{
  "n_experts": 32,
  "d_expert": 480,
  "balance_bias": true,
  "tie_word_embeddings": false,
  "optimizer": "soap_variant",
  "train_tokens": 537700000,
  "dataset": "wikipedia_en"
}
Below are experts of layer 6 (counted from 0) of a mixture-of-experts language model. Rows are named up (a neuron's input weights, with its number) and show model dimensions 0-255. Each number is 128 + 32 x the weight over its row's rms, rounded and kept within 0 to 255. Numbers have three digits each.
Before each expert's rows: "mostly gets" lists some tokens that are sent to it at least half of the time. This comes from a sample of Wikipedia text that the model never trained on.

# expert 15
mostly gets: " for", " of", " among", " For", "For", " Of"
up0:143102130105101087127133145142109112112124085116065131122163137128094108118097175120146163112112146035159164193174082096129117104145096092143117120152163127148091109079151143105162055098131156087091159146107089139166131148088110183169174066095141132062086124111117120104139121067137130092086140087123083137127064126097196155123140120124104106080138124085118150151161208097127133125189114119166204188145094133090130168071124134131151117154165093091101110114158095138178110155168135138103134156097129122088117156061094143130139102125154120096073146106094130135116146139050149118113162144090194134184132144158137172119120131065119157109143087147093085073129148148133096106072120176176168080114057115142142082103127161072152116071118149082101086174068188122158133142144150
up1:100161158072164044138116142131135113162086120153179103094139070068129145131154129124134109153167134136094149129138183130207128115137153139175160146150132131185141166156125128073134127149153123111140159139148162116097170142151172129142119117178120137129092143156152175119117069193158090153161128133098125143162131200138045141165107136143115088137202079137145102127093144170128069107148140121077102116139178182072163103133159185143120076146104132090146169088095067101106132113151203165145153154121084151116166085111165146120137118115102150134151079157142128182111168105096111178083133118147130147168161131148126112132102124153058092121100130178112176073143182127124115089099123161093158252054155136109122136121094094099125184110126129137113161123082090104089077122096181
up2:125138090155107158196092120127142138120073089104149182111067142124106156067087122105166110099121098113131104063184096130135147148141156113120125086104110172150155178100158110097151123126105151154113123152122148077148050107119096121096141120122170075117132052157139058113091101169133168130148146176140118102093188134112163107111087169190116133092145085144139152152128143138092120086163110081121132121109145130120063166133105146105136112168165129133092144142118191146165161144076179028149104163085117159139154179075146088178114122136125147077087156143095140149153120109075186130114121131167116124113117093175091153104127148086081125099153168116119144098107133161170079061139148111190080174097116180078102149078161168142178133103059076102120070118081149115081090115088118
up3:121043127133062136084085144161138166135099157109115113117077124160129090190138074143146144147099132157137165120116119118097160079161146151079204150149108103212085109134110087110143116168160134115153122103117212153127104093103141103171071105137147158120150137144112126128127084135194162135172123086071178089156169133079108151131177121178105133126138112095092100116160140126114191091145081112133101157135113194080126096129134134174131144154172148131191146151155101108066141143148112104143105105113089162149146149134093137143090167097095098102091131120160118185119142147129101113129102085123098084118102136135111117187094153153191081156052066154155158141095106152150123134125095142190152108095109202070132097060098082099159204157101119130075164097104135134168092098185108
up4:129155132117127127142111175128132137120182081111147092125078142112142122124126136158112073138114157107089143148111148136154226106102160134160133112062123134176123095168149119111145130104129183125091138123099082055095128071155151084115085106132135146178166146142135179148108123140095158109127161131175095082130095165096100112135113120133119163085064082188127143153110098137128139148146080130089125076141129074090090151145134120133080156113149155162162162113118190096165147122119138072162105142129115116093081167111164110189169186162137157066136073094084136159101156159106111156118101108139084117150149122087158118147076120185180137125129142123112167022133087121143124215077098125116117083135151201186098136116076162142132184103116102204116138080062146135091084051138119
up5:165179081139138120117157186058154137055133054092167065111096048134125125085078137124126122110148174121156177166118136113099086124175154113135173107107115185177130151140090129166166115141101110147123166184131072168092114160143145159116115066140163114099073143134132124139105107122138153124108149059101146112131102124153120155102127106179181129156108155109093157095102131103094108106148143136112114087142131091123152159088094131111128092099117081162148140130070147127187107133143128146129177135122141087144200102117163121215164148112102161082119123137239173169081151183079147094106121117102092131128172153142131156084170131078184098154054117146097114140128164084160098210125153109115114106119130136116149098129124134109094161147060091139191138193165090117088124150108149
up6:096110143133135095163167057101131088144117080156094119111149134165114140110166093089203168142097146105085135139111161144144113115151126127099088161119129126198136129127143168142172130119098080094089091197140103161113110120077161024144132100139096123160090118158112156093091163187124139132067154107110174176082110142109096145054140178136163142156153126138115100138100129176097147094190120117134082133077108167106105155114156128128163112147098113125064132182164137154135154169128207134113124110086160063091154154071118083138089129156109133069080115151103172126131094109154136135118156161170143159228124163142136150201118064116119142094091195115104124137132143085150114134073189124097165095128088146141197117145139074115107153124140097185166132102079153071136121135130124
up7:180135148125137182090183164106133142117091168100211152163152174186150164135094115172089113125114115151119070145078145148103120093113146169147059171118091153155123146106086126157169069124120218135129100174124133079125116104099131137155195092134142085140156120174049100087124097079114170099082085130130141140144126117145142110105139096090095152138178125153134150153157082139111138110146149137132127084190164147071130125087156099167126078157141133159091066114119093145136162157145123131100162057159161111117136174104107115036107138163158127129128083139186139156142167166142126155038124103098129115143113170126091126100089161155080159091168125028101169133092095137162098154136161099156125129088158073127137159108161073097112126152136145169123107170074084136145083131106140

# expert 11
mostly gets: " year", " years", " months", " week", " month", " summer"
up0:162068117090149113102170105107147138142135136173109061051103151168193119094154122161097139107111156123109155123126141133185109170105128145131071152117137140140184123121077094144128164143070170141117066125119125088058118106144076073130171123173169101126113144037127149111122160111131072107120134095112158129197081096138110098119155169137110097085134159164129161077137198137135168154188135153147089060122185194167090116173158133108144091162221126186132135104151107079107170128123148107078146111089087182163115146124122163094097126160098127076124178113078157188133155140152126079161157087162095105163132139117099125093127124119107129148151098112148144074065124118104127114204112096171115070075145121083124167107117087103154128128138149147151147097141099124125065146140114
up1:175140106107153147122168115153137036151145080137166151084101119141133156161090170095123107131156154101146116128124168098189103135099055213121175084085129104098111114149109117067159105105102173152181135057116102115184166048131116124206081103175121093118143148155112120168132131134148130107131152113090204104125129143133116114139116189178170085148144067077132099114131147105117124138115137115112181144114079186085149160115126149145092106100146190129138151115076180138147149137154121123107095092120161144199073091155132118107063139129134124092181088097111118131126125182053135204167118113154130121122094151139115120103067133176159099135187109080129143116154137147108179145114175120139142132151098060123142117114105075115115092114106145134124088119062132121081110164170053
up2:104177174129138149108137173058108134146142126179169166113123115108133167115117097104160162126102117105147124113151114074140225153117123167103185151174114121079090126180101070154162079133074114089148166162118102186094165108156117139161124116119083123163124162110140077091135222125114110076120096122160102049162115108088160112122081121134079133074170209135164153181151142140090206141141127157176153129139113095120137183148127063159069144113137135145149188153147107077131183093101135113135165062157117111212112097126117148134073179087141145113109056157122125129079134133119143119109087153101100124119120170152119105082108135082123104100135107107094122090161136172109109153128127118113116096139108238158160182122139152117136117131125094142094140134139155167151159139158174
up3:117147156124155123086082191147123097142138159124098087083150150126152142116154090175143078147085088054088137091136094100144157151093139169155153086107102156154107132075138131177185144181144164097119122128113175146111148083149066132160055185132129113171143089125151124162141127137126147127126120172168095097163148045106111070104132085161180096175112088113124188107103175128144101135131111145120114167111141083161142121132110173104109101139124099081126141124142055106051147161130129124144093104073098116163164156117121178172105103127103148140188088088093178124138200166121137189132076174143111021131188098157182140112125140147102193116113172105109109074158121137143099106169133153147108127126164130123128157065095147086128151168148102121130135095127167161189152123112063
up4:093124107083135113112095145127083146158131170143126090157097157112162098118116074161133222116204120124074087097181140208138105088068101108188117097161092124120071154174087124193147134097049147123095147098069115176099160172142097145096114170102131179103119084180172127089094160089174159106112130142063176142174120111134101174117146108134173146102159151168127185153154075081185161125148145168131045179097127094103100153131126093141095157123140128077136113190162118144177126154054128108111094092134141141113124126107157117109108100128133171133121136194108151149105128120102110081130101104079186082045139149103107103117119073108152094143125114116134118124146158141140166130078159121099159165079143139147138110117130129133193102125154095092133152140151187096142126107114099
up5:100165139148108117160140135124138164146117133134176138115109109165143159122136051084124148129114175115127148083101147151156065118095199144129197102067168129127095083098139117138172105128156143163179165160139082191176107206128167160164116108118185100151127095126126122134083100133168061091146095131149153085120139151127137129100141115129075097157136144087092088091089102113138064085178123128135109033120150138194113106085128184149151163127093118170105133080202072126097142189178176112114148104129125129104158169168145115191189086141093164154141140155135122106078095112159073159121153124126149136098163128060112133117106136119157144084134172172129164164125101104114140131086146188064126114113165111098138137174170103159143162101118154155081153186135129126177194140168165
up6:093146095168153133110102121102119101153116146120122145125093141113125147079130152111090129137151125094166160169079123183101136180134164168133099070119109070138151062133164081115116224155135120131164117064174147160114164130138135139126129079150126180101121178189134180102182119138185171104113124154143113109101090140145131087129103159173151122085121121148195148113149121095110063128155093056132099142115164210106106201132099142161110105150140158094112129156125094123098126119115110118140167076162159125149099152128119126099126055175136176127114139121121145189174161117129187122142131198142056140153088112122067147163150166149147117135080088147186153180129104135151096127148162147171148184082116109153130145178134108102149143115224162206081128089110158173169135084117180
up7:119089072133109109155058094129084138149111110133141080134132109149130105163148119092116187165114128116140146064164121142084101115096119157114135152153153140127118141125072126186141128131107146131092148160151155195140191105116142217102084128214063078085117110110084156194128153140111110121173103126162180094121148096143100169084179179109115159096127100109144113167115073154106130100163144107068121146173135140088126133072128159122134174105123152107079130164167107119167129099135189121129137069146093151157086160211160170105109148130145149094123149121127145137106154090116096105155073170107033123139154153133043133137146083145101088122102160142072105106126103041147154136089193067102104121144134129142115182132136145093120123102115145209149082099131085169137165123149091

# expert 30
mostly gets: "On", " On", "See", " From", " Genus", " Coordinates"
up0:204104177118069098162129100095181103167064155131148120116145127099153179157178092148116193114087099118177143123180111115195123107125099129146129134122167121134110136166121146097141157118088181127124127078134131197147122127137198165130129154148143092123097127157154129117149156097119069112065100139195139103083090097125077088170128093126137121148165139127133178161091121125148170068091150115172107165076101128136109175110169130181082178144169123109167192077086146077102106140153139106181154085143139164111124129063101109123164104158114096130109107103171101117063054172187104171188100130188142107081109116157117164098119124156114115174153143137167094154127152072097064137095107135149100117097101110116073184087108114146125129147120144108173159110135087046115146162132138
up1:183102144088132101177163135083121107146064126215197089114133115097108158117109113159174110150092133111115103170104144159147115131128172137122118115096114128173106101080161133153124124196113156095124169132136166113120122119197168158121142139125075144105104088121171120140105134160134229076100134165074053117051122150168179162150078138101099117106109083099180110111128146141098164089171143171122130152158128098142112129135168121124125188022199098074143158141140133161154149093077201078100145176134119095145091130165088062186133121149159173158133142150127118204106111110151100139118147121170103141118137130165095127118127124139104112108111137136144160098155140144128156136113041086118086131115143135138119151137139154144169184137123147079031177090140164150155113132135140
up2:062126158143112137137107116082072163197084172107156154133092154150131156120088142165192148110119112084151077110099171171114125139113126165126102147126192130135107118174126156120139093190135149150132156144096178154117115112137146062068139113176119068120163150183133121189071091194100171123083149103158141121128139187167079149162086066173104093169159139142156159102158100168088145073144188113110119127085125173137169121065182139119136095101090129120059146128085169144127138176153139083198123117113149140150168165132153080131178093123084111146107122111146183129138122131112089159147106189124184142149097126130095120175130099102201148120101150079181101154136116094154162111138110134083120123085140123119105139122088152128062083117166178109135177129086064194140112132118139
up3:119133088171184120173106148087086142132210106087078088149126093126168185092142155123157143171094152125163127085144131145164074097096158164064104168163124124135065126152114132112181070120129140125157155098102145160117195079157111173149134117163167112138166105157100156116062093108146144155094109156103094115172200096097137149098138153164103127167147084175144102091174101106180130089099134122182162123160112140149124110127127075137109160102176167160158118175175111139193162114165141117139090058143142190100098155084179035112130131140139049076183130123167146170112092129200136091106159109161113130119156102079045138122103131137157180120107142125085161124162164169158130119131150116165109088089103114150117166162137106135149121148150116151157115147156114124147107099185162
up4:173148133065092096121142091096143145128133168165119108140114137087087114127138110221088097111131140109164138116152114148126113104101082119134131138154131075097141113187077126088123154176139130121162106105118167165079102130068115156128098140114107158160165093160162100169066076089083100142172164094118183174140163161140148142171078071176131137188162104116083063092113156073127174158096113102151083121120105132094126158164064141146131094182155114138121154129114150099112152154134081135182147139117099132145124131173092133136147086138145116113137159098146137118041124169112126118123127143130093127119085096050114185138119188160136112160102164246146140097194165126168128171160133136127147152121157198117129161132160143090109104063145182155138091174158139169120031139131157
up5:079159156093103124147140116127177127098145130130168129103164155134136157132136106105151154057121153184057081159123140126134127105176104160150110162089102055133046086109123117151156079103143110128094147107105121159182153093082128129077160105135050101106094120098149170133131089150182090098119109155152137100100065131117124109097146074202097159091144144112149154096146120099070174143126180172174152173083155154162088137098141131149071147143122167138144080072140138202163105102096193099207102145050160137157183145083115126088194148137132138103134113132145177129183096133071146139144148101128138120154132151116096115180141121137157141153126188126105101111167186118135160155189133180155060122159085109127156127081148143126153084141150122100077131054110129155143111122162136
up6:165156089127126148155093092179183086123067171125142050103112159137152093157117172163158144135113126119147082061100111064084123171143137115158108148136157124149132137136108124114152134082110098118116179103114145175117143125124057116112067125130156147125140140109146164109126131148100113151057155106162086133151085126134088114136099192105115095185099182100157175117084188129125101118109052164123172155067133141092146114134121148126147127143120105153134042152137103215114109115091127129160129135076122181156115071100110101139130106174098091128146124137061117057142158108149149112113188112140107085096140116181172221125132107115176113134196192158182126147148098091130175123145185108186139188101110120139139168099162159129086164142099153108157073123156061102157103119151121
up7:128173151070112131197136162120149119194170195156135146196160207120105139178166162133108139119137103148163119125165152101138124156042105111162085158116115153190146124153104132049123107147083135132098130139146153176175098139130114124136087097167146136109167105104148194083163136170113130121055135120170132129145099098170147196130170123125177145118120165110110124180133155124131149146128114128096097113147105124145107138117109128197080090119184175119125153099145173158131103168106169102091096123106116080119098100152074141140132143130115112114203138103149188183112132146106176125137099088084146067115082133070104145111141052145065131134128098146129204118157139134085092170116128128165035139139126105141149148164215158166158060096122144126155129134152105099142076093119108

# expert 21
mostly gets: " Nominated", " Insecta", "DST", " or", "featuring", " renamed"
up0:158160074174171154146135194121130122112160105157167131087088130115134110171085112129144124160183101155155126111138121136135117118171093130179141085165123119133115132131086120132111146091093183132140154135139081157127179102098185176144127093161141066132178108211143161195093124134153176151106168130129074205137132111129151162147084119106129052147108116079135129131156135133114099176142134168149087138046139080045118161092111162075123078127080161151101179137144067131192144135098090122144107137194140102161119128149091079113127100169133206144176160127136119150147123147145138134133102175154149113089046168144187103104204073189087135139121124172101124107138127096133184163133122190190089164134146140098158107149175126119114137134129177137139134150169129133130187139109158
up1:119117128172076072113114096093163125203157104131083059079148154180142159105137174048122169123105095182121053128129182151172172090085114156095119119155124114179103160125081138170150169101143136109094145185105141109112075157073113103098145140127081111084150161127126148115157143120159140134140161142138145151174131153106165135117130120168131104121116093052099127171147087154112161116085121141143119091103065127148155167110069145128068160100119162140076106149095112113112107207122151080131152115136111146180148128166122083149142166123109132134158171135126091168108175158146089132108158102054152123114184093131090155107090115065078135127112157114136139142167087153088133191208147116141096136071148174043139163156108202150159118120126170109148105074137149146144188115141144
up2:166107087100142163145125155109145091188178143115073114123135151132157151141141126122109154161207195106111165121131160167163128110101210093124151115110155138163111172147118157101097096082200150144121135137157143145094118099112130075084150165155084199073170134176117126086128155156092124177134056108126123100101111140158137086154123081141145125120126131142187145105117132112116124171107149056095149126103161145096135136210152136088082117109139177176136099122166107186114135144119120182133205162105087103224156123146136177174150108135075180141103113112121106109166127124129104121143099187098084140119144153079104166102108093152054132112161144182157130123030163149132167112152140065084123145140129097106189130045093115153140189154145117109151125113138129128132157088104131
up3:125120103103142126106101070080112102109100125165154126122098108083108172139149095090095115160157132176180145132119125129118182112104158113110095146090149077105119140152151112135098175161134182146154065146140152164053167103126128152157075144134152163139155118094074145091152187183055151105140086179198162138111092060106197154111146125203141124119142161169081093215110084168150066145197110076162130108164130149087087174130102126112109163134115070142129132118092131181100074183106162130144199101133091102123150140138085086069139084136124166113118074143162136159123163095169202109126135134131142138095145166097107155143153145134053193146154139153152123138127122135131092103130148141155103117131129138148107140125115113105052151084129137123176079202122155094087126137114104
up4:105130122119131131176132111079098132034123135119135156109135126116061083115147119105169068108087177121141148130134105075173134171148202159174109081148151123170121132179088147148071152151113122120114055114127112105087060176108158150165093150111092163134097137127091153128147082087121123076080125127116130123121119142158100091117142129221140112117164063126152114107157121145106137105156161151102157148096174159117144062127104151131116143133177082097084120085151110149110158107153148160130152110102084067158121117115142096160140204126063134125075157120098082137151051189127121127141146122149110084097145107118102194140101135188129073097073135126069089062181118117090163149133106212110148145127154126142118141131088157085138120141184162159175163104161164176134182177112111
up5:149126161141087096183145178147111160096146181149105157133113166105132112085085170111164159116121122123123080156127128109132132150126149111138128156136182154118123139113103125118146124122090123164129172065146128159152125141123149194153080123129086123163118143112165128104125081115140042085051072144112171119124174089098181100180167157133140104140158101183130129124117172160142154070158156100132134162176112227092149133147128092182138152162130105144079123112116135079128201155133214105196152112136152083125146142115114153178165116168151130151104079142065113139130144109128184147133148154089108096126123091134115081126130096082100170110135120147105109128109133179122111156130098147133146137094147188155120133141099120174164183141173135155130053141073166123215018165085208
up6:150101114104212091154128082169153117108091088172115142163061151150144073136114163130137106083147050119184104061134127102159190122112117132119127099146126083137141097168098097117116172150094157126091135048156196124089122105113189080161128207131092087093161167133102145120094090109128176112090108137120064179102099067157167123070177126119183121080167125099119104091180142140087139147135130151121122148119083127104092109095049127111115121147135133183141104156138111171043171127145142122141132123160133166175158118097175084167132121155122113110146101126150103109087152149170094186089093079142107052123170124140140120129117123099081135176121145134108159124134159108172124156086173145132132154067105171130091098090164048106142131169091118137156121148109081132180115129114112
up7:089099156127102124146130125134155083163115101094107114146119126159063112069093148150173058152080101144070110133156165165140128101130115106096165133154095109173119119156120213140127120097152083110149104076075125140144145150175145114120076123151103109188123147122148097154174115154121085076151183153102192174170123126129215174159148158123108140149117127129110117165102114062141089121114136125105144164127135107110154073061152019082189164115144075192142112106159175163153140167130163086128134155134161218086168110161150113125141121151144150160137141137106100143114113108109152135083148146147139103108162106124130059162082151172191134065152140095114112157129110115121168117143132097176100190153144137145129160126189116084143158118140145159102149105160086162108217124082178

# expert 17
mostly gets: "les", "ts", "ations", "s", "es", "ins"
up0:093106026145156187100117158142101091161104123102174126183127079117089125116134141165107094194141127179129094054179193100161124177165128140136164187140134167094098190133129128085108167101165152129096144157153071108144087092137132152155110151126112097147154161075126155101140069112158110136135136118132115130102156159123129058137129142069133117146131147092123083109049136154099120163154154093147152152089093088164127128098146103139116125079076151125125137165092117120151097088128162056138097159054110185149091126118102071150073129130115140138093109134110150160158155107147142118139130129133137112074127153139063127183179084116134146191113125118145114084116083184174150065078154139089124109121116107141035075068083178145124096060120095118140155101110147124163123095140083
up1:162075067105117171073195195126113127131108190150091178167066122155130099121161047161117139167130116145072144161115170168107136126127178084134130103125088123113078129064174110094097150143134137099086107090076138146096126137108124099064142181122154104175177165113146131157089108097125154125084134156185126101113172107124152098115129079172150142121148165170106124117171150133084139180173142131103146098128076154125078106111147126126112130160114144108102139186106096103127125116139181149121098166104142101061106082102075066127134115065140095108119130130154082213106075098110152093105103146156018112144135155153125094091063125123131116138124091105146111104122198115196082078105174151142120130151109174143105127127133141205119128171103134175109134150160121064114131118148132
up2:090151110109158137121157124101078102118099162128134117174087156164196082137095122118143124127109097082093177083146124101096141176097152118142127087157137131154087120126113208102176108082123121122125165113190112160071093130079117140114162109106149065125161116173116167202062071101108136153112098219117102123139152179102162173097130098160111121108171100135128155150112152132158159122104129153117121107096127136128096106160085166090097121122093104173156117091115150216093176108207045098094140097116181072135173122132113095138116207132125137124109144139145111147142088219196156101114148111169118083137087137151139115207129128147085165089093137079132144099094114157077140128153095095129173093098093184118157105140108133057103108143145143140146144118123123144072146107164171
up3:140137092130152118143202161141182083119116120090151173113160143118150114100147072122126083142164063156095139071130098088205173144128135153147056167152111132090111073172131199146124118147119057126121128130114139174130171218116123142140096081131068121109144094120149118135207033112100109171143144109180132153144132131141135151167188183155113089123140073118142112182063071134159144129093087138140143150118083098133167121092128136116077073165097162128111116118104113143147148111116149132151141126113081093128128124093139125145173135143140119125138112094127104109089134160145137112094146128151107043084138071161128129142110170138179091181067153142145150221124132077203104103154192167091102100136110155123121162053085131139166146101105066124131131158108150140115139143167123
up4:116131148082113105070119135124081127169106105092085166120047167156142105077188164102125176125163142086093145074128134110051080176117130154089143058146129120065109133090152101152148137143146139123120051180144060189154124135129099076155129170163173123094182145152165110081181089109148149053138151090095084148172191132149086094111209158159113121110101176125088130117172089108154140167117147130095168140150136077188132173100157103118101168174141106140112108155116152104116098162124080125079073157114108109151161131114172094134123086126093112082099156128192150118130146121133120125160142121126162096141111097164106182088139158175157177062110163087097124118163152103133181165143084157145134103134119104189095188124135129126099151100133164142122110138081113096113116107115085
up5:126110112149092156113096100132150137150144095147125163142168123075132074081130094151125137167133101138135139095206149116137107145187111150134176179109099118081071157122141085119135113169137078134096134078115118102074113146129123125169102109101129134025166148143141117162150069072066161128099091086121111098091137139107062161096136103123118081084142167062090123157141194081157148152139105103127134154158157140046140156106113184120123114124081101135146138098119179128147116108167146083168067141117136106110090160112189176081113155143161127172164079175136155136114145215179094178112130096123102127132164173164119179133118149110120148107131137164056099107076083154105108123178159095127113113121153111091178097164028142181124104131125161098121098136123091137098169155183085
up6:116077083083174127117150185089120157138076109118142148124099101050124129123086115089104147090114098115134137113073150148175159095117095136156125103140144129147126120113163116184113170096143134100062080191110151162128184132167120074144081157132209150118142127105124064133193172117131105137160112110135141174119128168148164169093151133115087131128161178171102103119124057096191158144137116168163124148193133152197072116193130110160103070051112145193059123086124122094164133094126104101180117159140165157121192155088207125121124117090170153148131141125130143146074101120115126184174107106106138078153109103066070135129106118090157111164132134109096128048114118085109151146125100128082120158120100107124099088146125137126138162156157108137177111155092132102058110121180127
up7:094176124091127095098119111119109131135097119164123160072151130110120089130127133151140123096168132093151190119109122073168108188136145111084152141112132148119116044118127132228073137126143150107107079136123075104144153121108131091119123163066093136066107089169143111135116126105151132137184092102102162146091134112134107087124106120182081105119160140093084152120131159106117097124149102089173121113113206117118130144208119067172119068088169161014183166101069178126109049140145097134145122119092125075157109104109187092158130130127093114133188105125145107172119115089127161156102156123180164130121154128128124085075091096129136109087153130221117093100120099141154159189091116117098175138122134161149062148127130128056086137143168152093087095126148112074119144135158155

# expert 27
mostly gets: "/", "–", "'", "‘", "’", "⁄"
up0:136139134111130030110098081154159174144146122123113131094146102106136135078132120128152150113166106154178107107140161150131063139127144133166162155116166190128150181138128122101095101113148162175162178085137150098067178145141132109113116093090136169093138135113183138101109164066103197104113093088143159156085181112149115056150150198170129147145108101137130152106139093136100114162154086161106133149190136065144142083130114161230112104088113103210131153119140196148143095049097160123160146130113119055131081145146118144104109098142144116138150086104199125140143176129137115177131103102162156071202137198127133158130118111166150122146077100163186154139131112140134160097166111141114139187127127142094124134144117073100146147170093126106158206120141123083116191121171139
up1:097131138081109141116156118112108126044127037190091114148135147159128101103127139156095087116165155081147050121120108114111088127105146122143118077141160156081135073108145144135131120074167156147116112109145156112119074087102144136111136089140103078106083118125135148062106151185113068140112106152104097087140158166138165087085155054104089095092183132109138060185137173144143140140129121148083159132130124141144097154159105143126145160168148103130188067165109117094122113136110136118101193174128147167176088162098109074137097093103106104100150062146124143098163074159130143116097164129078155131162117211111122112164158134090088127144146157122094132159091150105143082099128094139122134187121201086149094120051167099143100117088087122131155133108063135108158044162076181
up2:104158138163124153101108097143167076125100144168146099119143138144113114196156069118161112140182143105080126153082091157167132134135145178187111111162183152174100092143128100110113205110076118087116126140117145156084093184112127120167115130145134140134090120121158109144135175143142086145142090126094096090109078107116130155175161133098200081165149091166099123134135111102131115177139095133134083102088160128151105121100143077132127127115119137101100159144060107114145136112105114198189150096160124155084132140148092121136132133205203131106113132168124077118134106125051088200185112054132154123109164118168156128184099131129120126055144070110138135079194155154151094131131099118155139148097225112170125197166157187166144165159109126109107129173110076170058173126132124
up3:120139125157158107082127156123126158153153147104134129155103120153121098119087123147108081163163156155136050107130095125166127111074110051134092145138124111083098146072170103123109137172131133140090109095102048087063143167064142154093163102160092131101142163150150120111160194180105118119145109161086124182055154099119097139137166215089186038127118135150109074155124101121120082128140117128160125134183097076164086140128058154177127077087123116170134154161157143106104096124117111124145155114125199064131121134108127121105066142140109076150152188154130090160175147086115122111118129136152165091124145184156121124181117120165077148196145162084180159128077136112142157113178111097134062158145112177100116121146179136136160158167122176084074162147167120105115143107131163
up4:068114153139113136070130184099133112196186085139100142129057134104132132129133077124148172116100166133111141134085101088147117127107101125114129099170109151143128095117111087111110124114127118128110188160089059177132072166130117132127148170084132084139136139102137136124104178161133133127164166192106124156102118078142118123121079191097136170142144128108097122167099137144076103103124086053099099162093098143126164181139070101210108167143151103099135185173137141148130091108083112113136161202107151110199109117094159139126104143114184111115157111172158123194087178125094146121124183102128159117102106091122186128125106124100133142119184091202184092108096139156070143092190123186105152176121078142083134068135110115107149163143090041141126110068120097146097139086140075
up5:134109119129173072125131158105142144141113131117108185089121151133090106179180137091202151125168170118105112139121134113151133141078128132174175114066132146102136154143129138101107148178192096192134166090102139110104081122105094134157150154196063118130106109193113162140128160117117155075113120127070060169100144153116118150138198106130136150138095099167082182092104140167097074125150174093130140130159200116112107104144059150151132127112179100186160182161146162185091124185113130115169160127082125097179154130138147167132166184116212125107183122061140140139133183154091184090158127135187103173109081161172150102125123141127127201102137150149142071146129113095089089082117134109105144119112170098165100157105150096113142085122133107114100113163164139166165100174071126
up6:166060098092161079063124145108112176160188130119133070124117126122121148120184159103144082132174081105142124142117192108145152111139081147138169138135186133129147105116155118118094046103119148083114116131117101114125121130142167139106104111119167084134157140168114130148107151150111152130189143091131127176115152158090083119129059134123138131105079102162115110159112085162111099124106145106163131135150131140138151102139205121150121075147177169205104152194042183114123111113112135117181134118140162148139169075160114115125134143120103090084150101026224178139126120169139076118054181121169151179130070105126108151055161175149148128154105126188157111171144086107135064162188109117119108151146148109165085136145177116131147097127143121164097118116154188163142130143166167
up7:128188166150128167154115137094131072173099212109109138137154158136183126104172127107169078186102107138065106108099134108125108140133179103106124166124142131172155124091127162156122159109125114162136165117087102105131144168115161111137127094096081202122146086125118124155097059143113113051082105120128132150142140097110173076107111098130166152148121122099160134154089149065126118115150143108119110138147126105145160142127161114169077176155139068104093151134127077185124094078162141132084108125152115103101134128070133131108143098155102076179141180133066088134088086147132083073101075091109156102082182134179161127078108149157076078150160114098147077137134122128146093144151166120219099066114164145118088163133159255076145115077150114162176131123148104137116140089135113